Experts of a small language model: 4969 steps.
Below are experts of layer 8 (counted from 0) of a mixture-of-experts language model. Rows are named up (a neuron's input weights, with its number) and show model dimensions 0-255. Each number is 200 + 40 x the weight over its row's rms, rounded and kept within 0 to 999.
Before each expert's rows: a language model's description of what the expert responds to. This comes from a sample of Wikipedia text that the model never trained on.

# expert 10
It responds to: Acronyms and organization nouns
up0,215,245,267,220,187,206,168,222,210,185,208,192,203,222,172,172,166,174,208,215,244,200,187,131,204,204,144,226,157,133,181,180,93,210,143,117,124,148,195,186,161,215,145,212,242,176,236,128,248,175,201,196,159,218,171,205,194,141,213,163,339,156,190,177,208,163,184,297,220,219,176,240,281,206,160,237,170,138,131,233,164,187,184,244,248,176,210,123,196,161,219,196,273,209,210,183,109,217,204,90,189,209,180,165,206,223,241,205,207,187,192,193,239,245,254,208,148,292,188,258,201,181,218,186,167,248,170,159,221,199,167,238,225,220,281,315,298,220,231,249,230,240,240,157,207,213,217,225,190,235,203,219,183,246,199,248,148,207,173,199,147,257,175,186,211,154,194,186,244,247,157,191,226,233,222,252,192,236,269,136,168,181,242,250,253,229,136,174,183,225,263,174,242,184,163,174,249,160,223,151,174,171,176,195,213,192,185,188,157,164,250,255,207,160,136,175,166,232,224,268,250,229,165,228,142,227,195,153,154,210,160,194,130,141,205,201,216,202,267,212,158,255,197,215,215,216,230,231,128,272,186,144,157,215,204,233
up1,250,207,237,139,234,204,254,217,227,148,158,195,261,169,263,217,165,229,198,202,191,188,272,203,266,176,262,264,209,226,229,203,215,168,132,187,176,203,201,113,236,167,184,173,250,211,203,211,226,205,220,239,162,163,223,165,195,168,244,240,205,241,228,126,260,207,183,225,201,196,160,184,166,209,217,188,187,163,203,224,162,186,148,213,245,200,228,170,242,227,202,151,223,143,209,184,287,189,265,177,190,207,161,199,264,197,222,213,313,187,272,243,208,263,188,144,190,157,234,211,154,149,206,235,207,146,213,206,113,168,194,225,342,151,205,179,187,163,194,188,250,151,225,127,233,98,243,241,230,181,222,170,240,179,204,212,171,180,185,162,142,189,189,207,172,114,263,97,229,173,160,119,234,248,217,288,138,200,180,243,178,217,164,219,215,183,190,188,111,218,160,127,178,266,289,245,208,288,139,223,230,179,242,121,228,261,183,218,178,195,183,255,228,220,195,199,104,267,188,195,192,170,158,171,166,239,230,209,248,221,126,167,185,192,189,161,237,200,226,182,239,207,207,240,193,197,231,157,168,235,183,167,173,200,154,245

# expert 42
It responds to: Short pieces in names
up0,244,197,213,122,128,219,199,226,205,189,219,184,179,157,187,190,116,237,170,194,216,138,211,149,138,223,198,222,189,218,146,182,216,183,121,245,243,273,261,109,198,204,170,116,223,182,160,171,137,199,246,191,278,169,239,244,140,207,262,175,227,246,163,165,120,254,172,178,210,143,176,219,209,215,199,124,189,165,202,193,213,237,194,212,221,182,167,154,115,251,217,280,221,240,152,142,194,159,251,199,132,151,242,165,173,216,143,221,198,154,240,221,198,269,176,180,180,191,232,194,189,227,195,214,259,163,141,277,206,212,203,223,168,246,227,221,218,196,228,139,204,202,169,242,205,172,179,206,259,215,209,174,207,116,189,210,181,294,202,175,188,170,166,212,162,240,215,233,203,224,256,152,243,231,236,238,237,230,147,265,253,166,248,223,160,110,209,211,202,157,242,116,273,207,185,194,215,185,224,198,129,253,254,183,115,196,192,276,191,191,202,201,230,188,205,201,232,198,125,201,205,202,164,263,267,215,196,247,191,163,195,212,240,264,169,170,155,190,294,215,178,220,184,212,191,134,188,223,201,246,311,157,168,272,107,204
up1,213,266,264,155,221,211,201,176,213,201,219,225,184,220,202,210,209,226,240,224,143,192,169,146,245,206,185,168,265,208,229,213,252,213,240,148,219,195,178,173,150,254,171,226,175,174,223,265,227,208,198,130,157,143,192,158,248,193,228,158,159,312,219,189,122,264,196,175,169,215,226,170,262,198,162,204,171,283,212,133,225,206,164,193,217,187,228,209,190,205,213,222,155,160,192,260,186,197,228,183,188,268,195,248,274,183,249,184,194,211,208,174,137,258,210,316,183,130,251,194,156,194,196,199,220,241,196,161,180,103,166,168,212,191,273,153,213,178,201,176,229,201,208,201,231,231,177,101,223,167,203,121,211,165,229,143,187,261,220,166,115,102,205,183,258,225,203,235,186,140,213,156,258,190,202,235,193,176,177,249,126,170,280,176,232,217,180,267,238,175,187,170,213,260,136,176,212,190,148,268,246,180,178,219,117,225,285,170,189,167,164,201,180,219,226,121,237,245,151,141,236,221,136,203,112,193,212,178,239,226,257,163,188,255,110,212,245,209,236,246,157,206,203,279,198,246,195,240,263,202,143,179,251,176,181,229

# expert 32
It responds to: Word-final suffix pieces
up0,275,232,188,155,231,199,151,215,214,220,184,202,234,243,201,190,227,257,227,208,256,198,158,205,181,162,148,207,246,145,237,122,197,219,215,155,181,192,258,185,176,257,193,169,234,115,226,145,208,179,177,161,142,202,242,238,254,175,213,270,224,126,116,249,147,145,124,213,225,235,194,255,245,192,254,214,224,195,165,251,247,185,259,226,166,219,208,236,162,140,253,180,169,253,256,220,196,159,250,194,197,280,203,166,260,185,224,200,227,188,262,183,201,209,169,206,171,230,157,189,231,140,268,156,265,138,245,178,198,129,195,232,133,151,195,270,183,239,182,211,246,139,167,182,189,239,157,208,166,236,267,221,187,187,147,221,220,199,233,222,141,259,214,361,211,141,182,204,181,200,248,268,185,232,235,227,175,184,194,216,218,292,180,199,178,191,237,206,161,149,229,225,215,183,251,180,226,232,146,175,227,251,145,237,198,212,195,176,200,142,137,177,154,129,219,176,205,237,190,176,195,190,212,277,189,245,166,123,249,107,176,201,204,117,124,212,173,203,274,167,232,188,138,238,128,178,205,195,207,170,197,248,163,232,229,200
up1,168,245,245,121,231,203,203,162,258,243,189,198,164,192,217,161,254,146,228,209,217,219,174,213,207,221,236,293,143,192,196,184,156,125,138,185,204,262,121,148,191,221,162,171,157,242,164,254,218,223,175,215,186,253,197,241,194,246,219,242,183,161,188,228,234,147,218,214,158,212,180,188,203,196,261,209,179,183,216,216,212,186,189,214,197,217,220,149,178,161,201,132,137,143,163,238,207,178,121,125,175,211,183,262,279,211,148,242,187,213,268,161,178,221,225,178,160,183,131,207,137,249,244,144,231,204,111,152,126,262,195,183,210,188,201,247,182,265,227,123,141,176,188,186,180,177,129,240,201,197,193,204,171,189,202,192,247,275,144,127,167,214,175,163,252,206,275,168,226,226,173,172,209,199,221,282,175,228,198,232,227,252,177,156,292,209,192,228,129,240,151,218,231,186,219,319,236,209,190,178,217,226,104,207,200,176,172,222,257,164,171,200,202,311,195,245,139,202,159,141,204,173,179,135,192,219,153,266,152,246,186,203,240,295,193,255,140,187,245,244,267,196,169,200,204,193,187,179,120,220,218,183,240,236,201,251

# expert 44
It responds to: Vowel-led pieces in foreign terms
up0,128,150,203,194,289,151,208,181,172,146,209,203,195,172,220,211,243,198,203,228,200,244,182,168,224,123,142,231,156,145,261,207,204,268,143,157,160,116,182,162,212,238,216,135,257,134,159,205,211,198,235,193,169,171,197,156,194,136,249,209,209,242,132,208,216,202,206,246,207,158,192,183,137,139,234,162,230,170,207,170,157,229,213,256,195,155,136,137,254,210,220,143,166,264,222,276,179,155,231,237,230,158,299,196,181,177,276,214,157,197,278,180,249,173,179,244,207,234,137,165,180,181,206,168,196,161,234,223,245,161,190,191,203,172,199,225,209,116,220,147,206,192,174,184,284,155,165,199,209,199,232,226,190,138,181,200,248,182,157,231,183,218,256,190,203,160,141,181,200,223,218,177,281,220,248,285,263,250,293,122,204,281,205,272,201,280,225,236,214,190,210,224,208,193,231,204,132,200,201,165,170,275,268,188,241,215,155,198,178,157,179,269,179,183,238,177,117,213,204,231,169,201,213,201,200,235,193,143,214,183,211,198,220,239,235,165,220,165,277,150,237,158,196,201,253,238,203,212,89,172,228,210,181,291,181,123
up1,212,152,200,180,142,230,271,176,204,162,169,259,197,152,168,257,184,166,214,185,136,177,208,237,278,254,215,166,180,231,256,195,147,110,203,216,145,180,138,274,231,223,293,223,223,197,135,171,210,222,269,141,198,175,206,223,175,232,120,196,222,144,224,258,217,261,124,132,160,216,198,249,118,223,196,180,220,186,217,240,239,213,238,246,218,194,225,295,220,208,147,185,132,235,228,151,183,157,143,180,147,254,285,186,241,202,230,195,185,161,215,201,233,201,235,183,180,175,213,185,161,198,214,217,137,210,178,160,72,159,179,210,206,190,173,203,168,154,192,199,200,187,274,181,172,287,188,184,187,248,213,117,247,130,238,149,196,259,186,196,188,130,169,221,213,209,207,207,169,228,277,170,256,207,181,192,241,187,187,231,204,240,103,188,168,243,233,156,222,208,226,190,134,184,329,260,230,210,190,239,222,174,236,243,207,192,286,207,208,242,258,225,174,161,184,209,204,159,161,277,135,176,192,177,237,172,216,249,102,227,208,194,210,218,171,237,233,176,210,220,181,155,181,244,158,156,190,203,174,180,249,259,248,224,224,181

# expert 39
It responds to: Function words in politics
up0,159,122,111,163,244,172,198,189,200,186,249,154,184,259,212,187,267,264,249,150,150,205,182,237,198,207,164,213,214,164,247,132,185,204,161,240,169,143,147,196,210,204,201,186,145,185,196,222,135,155,224,181,177,173,215,192,163,165,190,241,244,218,305,170,168,252,172,105,191,139,162,114,169,184,231,143,263,154,229,133,185,178,162,195,224,228,236,194,182,278,220,235,215,257,155,166,149,187,240,201,219,258,207,244,217,214,211,186,232,212,175,290,222,193,199,295,213,164,260,148,208,179,177,214,226,168,227,175,109,218,173,286,151,230,256,194,245,154,178,291,220,203,199,168,202,215,202,240,185,193,206,213,177,209,229,207,221,195,193,168,253,217,144,253,271,241,142,212,167,248,258,240,160,165,222,211,159,171,167,217,209,185,141,205,167,115,246,186,154,227,131,236,262,227,171,229,226,249,200,216,233,194,164,143,249,297,226,171,197,185,168,155,182,234,160,207,237,209,170,146,174,100,227,258,225,183,241,137,182,152,164,278,181,132,205,195,201,272,213,212,194,167,227,164,182,183,244,190,276,189,203,169,255,130,227,246
up1,175,212,192,183,270,169,193,181,159,129,177,243,188,184,187,185,204,222,275,191,233,164,232,184,258,192,246,247,204,173,184,182,189,204,231,176,212,268,134,221,118,208,150,198,221,211,232,208,150,209,172,154,210,215,212,171,212,264,285,179,238,215,289,146,253,230,164,150,233,171,228,192,256,239,155,220,197,223,168,229,225,124,139,244,187,140,208,233,174,246,311,139,186,114,134,227,213,182,160,206,191,156,248,197,204,201,197,203,206,179,178,243,134,233,213,231,209,215,170,247,214,327,218,243,171,166,193,205,160,228,184,161,214,202,121,240,225,240,142,210,185,139,234,154,284,176,203,204,277,199,210,187,147,172,181,123,292,203,219,191,242,133,307,186,194,185,165,207,195,175,222,209,236,235,263,179,205,206,187,202,133,253,143,123,231,212,212,186,179,143,214,164,145,230,253,137,148,219,216,206,201,140,180,201,129,145,215,239,207,244,263,244,219,208,223,121,144,233,190,116,238,232,241,209,146,189,190,177,251,252,232,190,145,191,289,192,180,159,229,252,189,204,193,132,253,253,200,218,219,182,278,200,217,202,194,182

# expert 16
It responds to: Determiners before noun phrases
up0,258,275,194,234,190,215,196,179,155,173,165,139,178,165,198,229,133,175,133,189,184,187,262,234,157,218,277,196,158,184,207,229,190,189,144,237,269,188,212,174,140,209,185,156,242,256,144,218,233,214,213,238,131,219,179,188,188,261,226,206,244,155,261,213,204,219,238,183,187,219,207,232,252,195,149,252,205,203,295,221,221,207,194,125,247,135,146,271,189,130,217,222,213,247,194,183,193,147,172,237,202,190,157,177,184,196,195,210,192,270,168,256,212,169,216,174,138,227,153,338,191,171,226,251,211,330,106,205,216,133,149,238,259,204,193,218,210,196,132,139,221,172,261,241,184,209,207,179,203,190,194,259,189,176,148,167,186,157,190,283,239,176,180,185,241,279,186,218,216,177,122,201,227,192,212,232,226,225,175,169,208,208,195,171,178,277,210,80,237,196,155,295,241,206,213,163,228,246,188,194,211,195,243,191,211,137,180,209,143,172,120,161,224,186,251,180,182,160,223,255,219,184,193,158,186,246,253,227,181,181,166,188,153,241,236,142,272,129,194,200,140,285,217,152,204,214,122,182,168,200,228,219,246,203,220,210
up1,232,175,256,187,171,279,142,137,207,274,213,215,186,218,147,214,280,293,280,249,223,260,227,243,196,237,163,174,151,171,168,164,231,263,237,225,221,107,174,171,228,220,204,200,186,201,163,238,211,231,126,176,155,176,185,200,252,225,222,224,134,186,240,193,199,182,126,228,145,188,205,213,239,186,187,153,193,260,188,217,166,173,207,202,121,125,191,202,145,140,162,252,141,118,254,140,119,227,235,265,225,258,197,191,172,206,243,257,201,144,228,232,209,237,235,194,200,252,257,190,203,175,182,231,225,171,231,269,166,160,268,203,272,150,309,213,222,215,199,280,168,232,253,172,152,202,141,195,174,169,225,210,172,170,252,151,126,196,189,177,207,223,185,205,147,179,202,204,224,281,188,186,220,210,221,198,153,163,191,161,221,185,247,204,161,228,199,268,250,217,228,205,188,159,228,182,175,234,198,182,211,286,178,148,185,187,157,150,156,165,188,200,181,196,219,230,166,210,200,196,217,190,241,211,271,214,170,224,180,156,194,167,217,199,244,157,102,166,174,161,88,156,121,214,203,151,169,225,187,260,227,195,210,196,216,326

# expert 33
It responds to: Sports results country names
up0,138,148,223,225,217,211,156,254,191,161,136,212,177,194,253,217,135,207,139,214,156,215,207,242,223,124,162,136,134,220,188,161,238,195,170,165,171,271,244,239,273,224,147,215,196,288,183,211,190,133,169,250,199,177,244,262,184,249,206,184,243,190,214,156,196,129,248,282,163,210,238,173,184,203,198,174,172,195,181,227,206,192,284,253,171,208,162,152,200,262,203,198,192,204,180,229,217,157,293,140,155,208,128,171,221,204,254,209,209,218,244,214,172,224,131,152,188,105,187,161,242,271,258,202,167,191,147,164,202,229,213,232,175,237,331,170,203,227,194,197,196,171,176,184,149,214,90,188,164,195,176,231,242,259,203,135,184,139,233,155,197,225,217,147,146,184,197,183,233,225,191,159,154,129,230,163,252,208,150,228,245,184,220,240,165,206,191,222,136,208,209,232,193,250,252,198,237,151,173,152,255,287,250,259,163,240,193,197,184,217,238,212,179,190,177,179,220,291,155,212,200,204,221,195,195,291,195,191,122,250,203,214,219,268,236,223,265,207,146,174,176,227,237,222,134,252,197,236,203,198,128,243,209,276,201,241
up1,202,212,106,231,212,235,142,214,102,250,142,171,154,126,215,297,204,228,233,179,211,152,184,258,162,250,164,176,201,177,237,179,197,278,162,227,160,145,113,260,189,205,236,208,188,264,141,179,195,153,142,228,228,199,170,243,183,202,171,204,232,197,265,200,170,189,241,278,241,254,207,210,213,161,184,112,272,247,240,252,163,165,254,214,181,199,129,191,210,252,218,205,192,198,258,157,213,210,233,211,278,193,131,235,259,183,220,177,209,120,173,206,254,220,186,246,183,163,240,154,155,173,137,126,194,240,168,225,207,194,266,180,236,178,205,172,250,198,268,240,204,252,172,210,223,162,172,148,222,230,270,164,180,136,157,254,225,191,237,217,195,260,151,232,237,167,256,158,208,268,178,125,198,163,245,222,206,185,199,205,205,245,215,197,168,166,220,214,280,286,154,230,139,185,185,217,223,220,195,175,258,141,192,193,185,176,289,169,214,254,128,158,243,215,220,231,236,203,131,156,113,124,245,194,147,215,174,179,199,149,184,148,265,151,169,151,189,158,228,188,222,210,208,215,216,201,174,217,236,229,132,192,198,172,207,218

# expert 52
It responds to: Title markers and capital initials
up0,177,188,212,226,201,269,254,162,230,173,140,339,156,146,161,225,276,177,243,221,257,124,151,210,113,104,272,275,201,208,215,198,171,195,148,190,242,228,198,235,159,168,195,183,165,212,214,176,237,175,181,237,173,238,190,246,99,201,191,147,290,242,219,160,195,193,232,171,260,195,201,177,144,143,218,208,199,248,263,238,155,201,263,255,203,173,208,156,128,254,208,190,286,243,176,209,187,169,191,272,195,304,184,152,253,219,202,228,238,176,249,164,243,183,207,150,177,210,154,178,211,247,219,193,234,164,253,232,227,147,160,169,201,269,155,186,148,235,204,152,230,169,157,156,192,227,175,248,232,127,200,221,211,135,148,136,185,198,197,160,157,199,204,148,164,238,199,253,209,204,128,191,251,204,244,181,205,212,213,229,136,177,234,195,189,141,193,191,169,151,254,239,213,244,217,211,162,208,240,122,196,209,152,199,246,166,203,155,177,246,184,222,167,242,222,113,201,204,126,172,229,218,166,188,249,151,179,263,195,168,186,181,169,193,172,210,209,250,195,116,230,233,248,198,126,205,243,202,257,245,188,259,211,204,138,202
up1,188,183,221,131,205,257,190,210,206,209,241,159,152,271,197,177,150,219,183,275,172,192,178,221,238,170,167,214,198,215,249,182,156,247,157,147,175,180,133,186,173,177,193,206,246,215,184,208,166,251,218,224,158,164,110,157,164,233,205,226,212,128,108,199,263,188,190,198,195,219,154,178,141,241,166,220,223,200,165,181,298,221,251,210,209,173,240,238,265,147,172,169,227,260,256,191,156,182,329,237,208,155,177,132,155,104,211,222,250,171,173,178,220,136,218,146,199,223,147,258,131,213,216,141,161,232,181,221,248,238,219,222,251,242,241,201,208,208,220,174,263,214,166,235,218,141,241,234,235,213,188,199,163,209,203,276,221,207,173,179,208,175,187,142,184,203,238,105,197,257,186,193,152,246,191,294,265,202,223,189,261,145,208,179,194,201,209,266,218,136,243,208,224,203,154,195,200,232,212,213,219,192,258,166,153,150,206,253,136,184,278,138,177,246,202,275,174,217,109,179,216,164,234,137,247,224,258,297,227,142,236,228,190,217,194,212,180,210,251,132,192,131,224,251,195,223,232,165,165,244,215,269,238,229,153,181

# expert 1
It responds to: Capital initial letters
up0,198,201,210,86,184,212,259,150,187,285,221,192,235,187,171,202,178,205,209,249,259,267,282,166,205,180,219,191,262,208,159,231,158,169,210,178,221,187,186,177,255,168,150,259,211,183,255,165,190,133,213,243,172,189,166,186,180,248,242,196,157,178,113,191,158,196,165,223,144,265,233,183,180,250,162,169,207,201,148,120,192,203,158,233,181,192,208,180,205,238,218,170,186,221,221,254,203,232,254,224,180,216,255,271,219,214,244,199,187,229,147,176,237,220,212,292,212,191,256,315,141,181,215,157,182,121,167,172,231,301,220,166,186,237,254,219,227,158,191,273,159,227,243,167,205,253,139,256,222,174,163,153,137,219,159,216,239,193,188,176,186,129,193,209,142,226,140,202,226,155,170,160,287,194,198,161,153,242,213,210,210,182,242,149,148,283,231,223,162,163,267,152,209,194,236,224,227,159,161,218,197,211,188,200,275,170,225,221,229,234,225,204,190,185,205,260,149,176,196,109,128,203,246,139,204,266,163,195,198,119,201,189,161,232,215,195,187,226,270,170,180,153,150,176,160,253,147,200,277,199,142,87,179,165,214,195
up1,208,156,226,129,240,192,181,255,166,281,237,179,208,241,160,210,220,170,213,313,296,168,197,222,165,243,216,173,208,224,163,156,153,162,197,239,155,181,187,150,194,182,171,166,194,245,208,232,306,190,186,181,162,174,240,104,213,181,165,256,219,206,226,261,195,186,181,235,224,155,209,187,165,226,214,191,195,187,221,176,164,270,122,265,197,214,238,137,186,186,163,154,213,130,236,282,242,221,247,205,223,217,231,136,276,135,200,210,185,219,230,203,252,200,225,193,207,214,196,127,194,162,191,193,128,247,148,218,186,211,188,208,111,170,190,173,236,242,147,234,149,218,187,192,167,225,154,215,204,198,200,182,196,193,171,288,228,274,152,181,152,203,180,133,227,189,251,233,235,155,246,223,149,193,212,248,166,207,237,170,258,152,190,204,218,159,183,233,205,192,217,229,214,267,238,290,167,178,162,171,190,166,183,150,172,236,207,120,162,187,218,262,160,221,177,257,160,212,193,173,129,121,213,212,167,162,198,187,130,211,287,211,227,151,216,283,276,162,204,320,260,197,180,222,183,284,169,199,203,175,216,239,200,143,295,220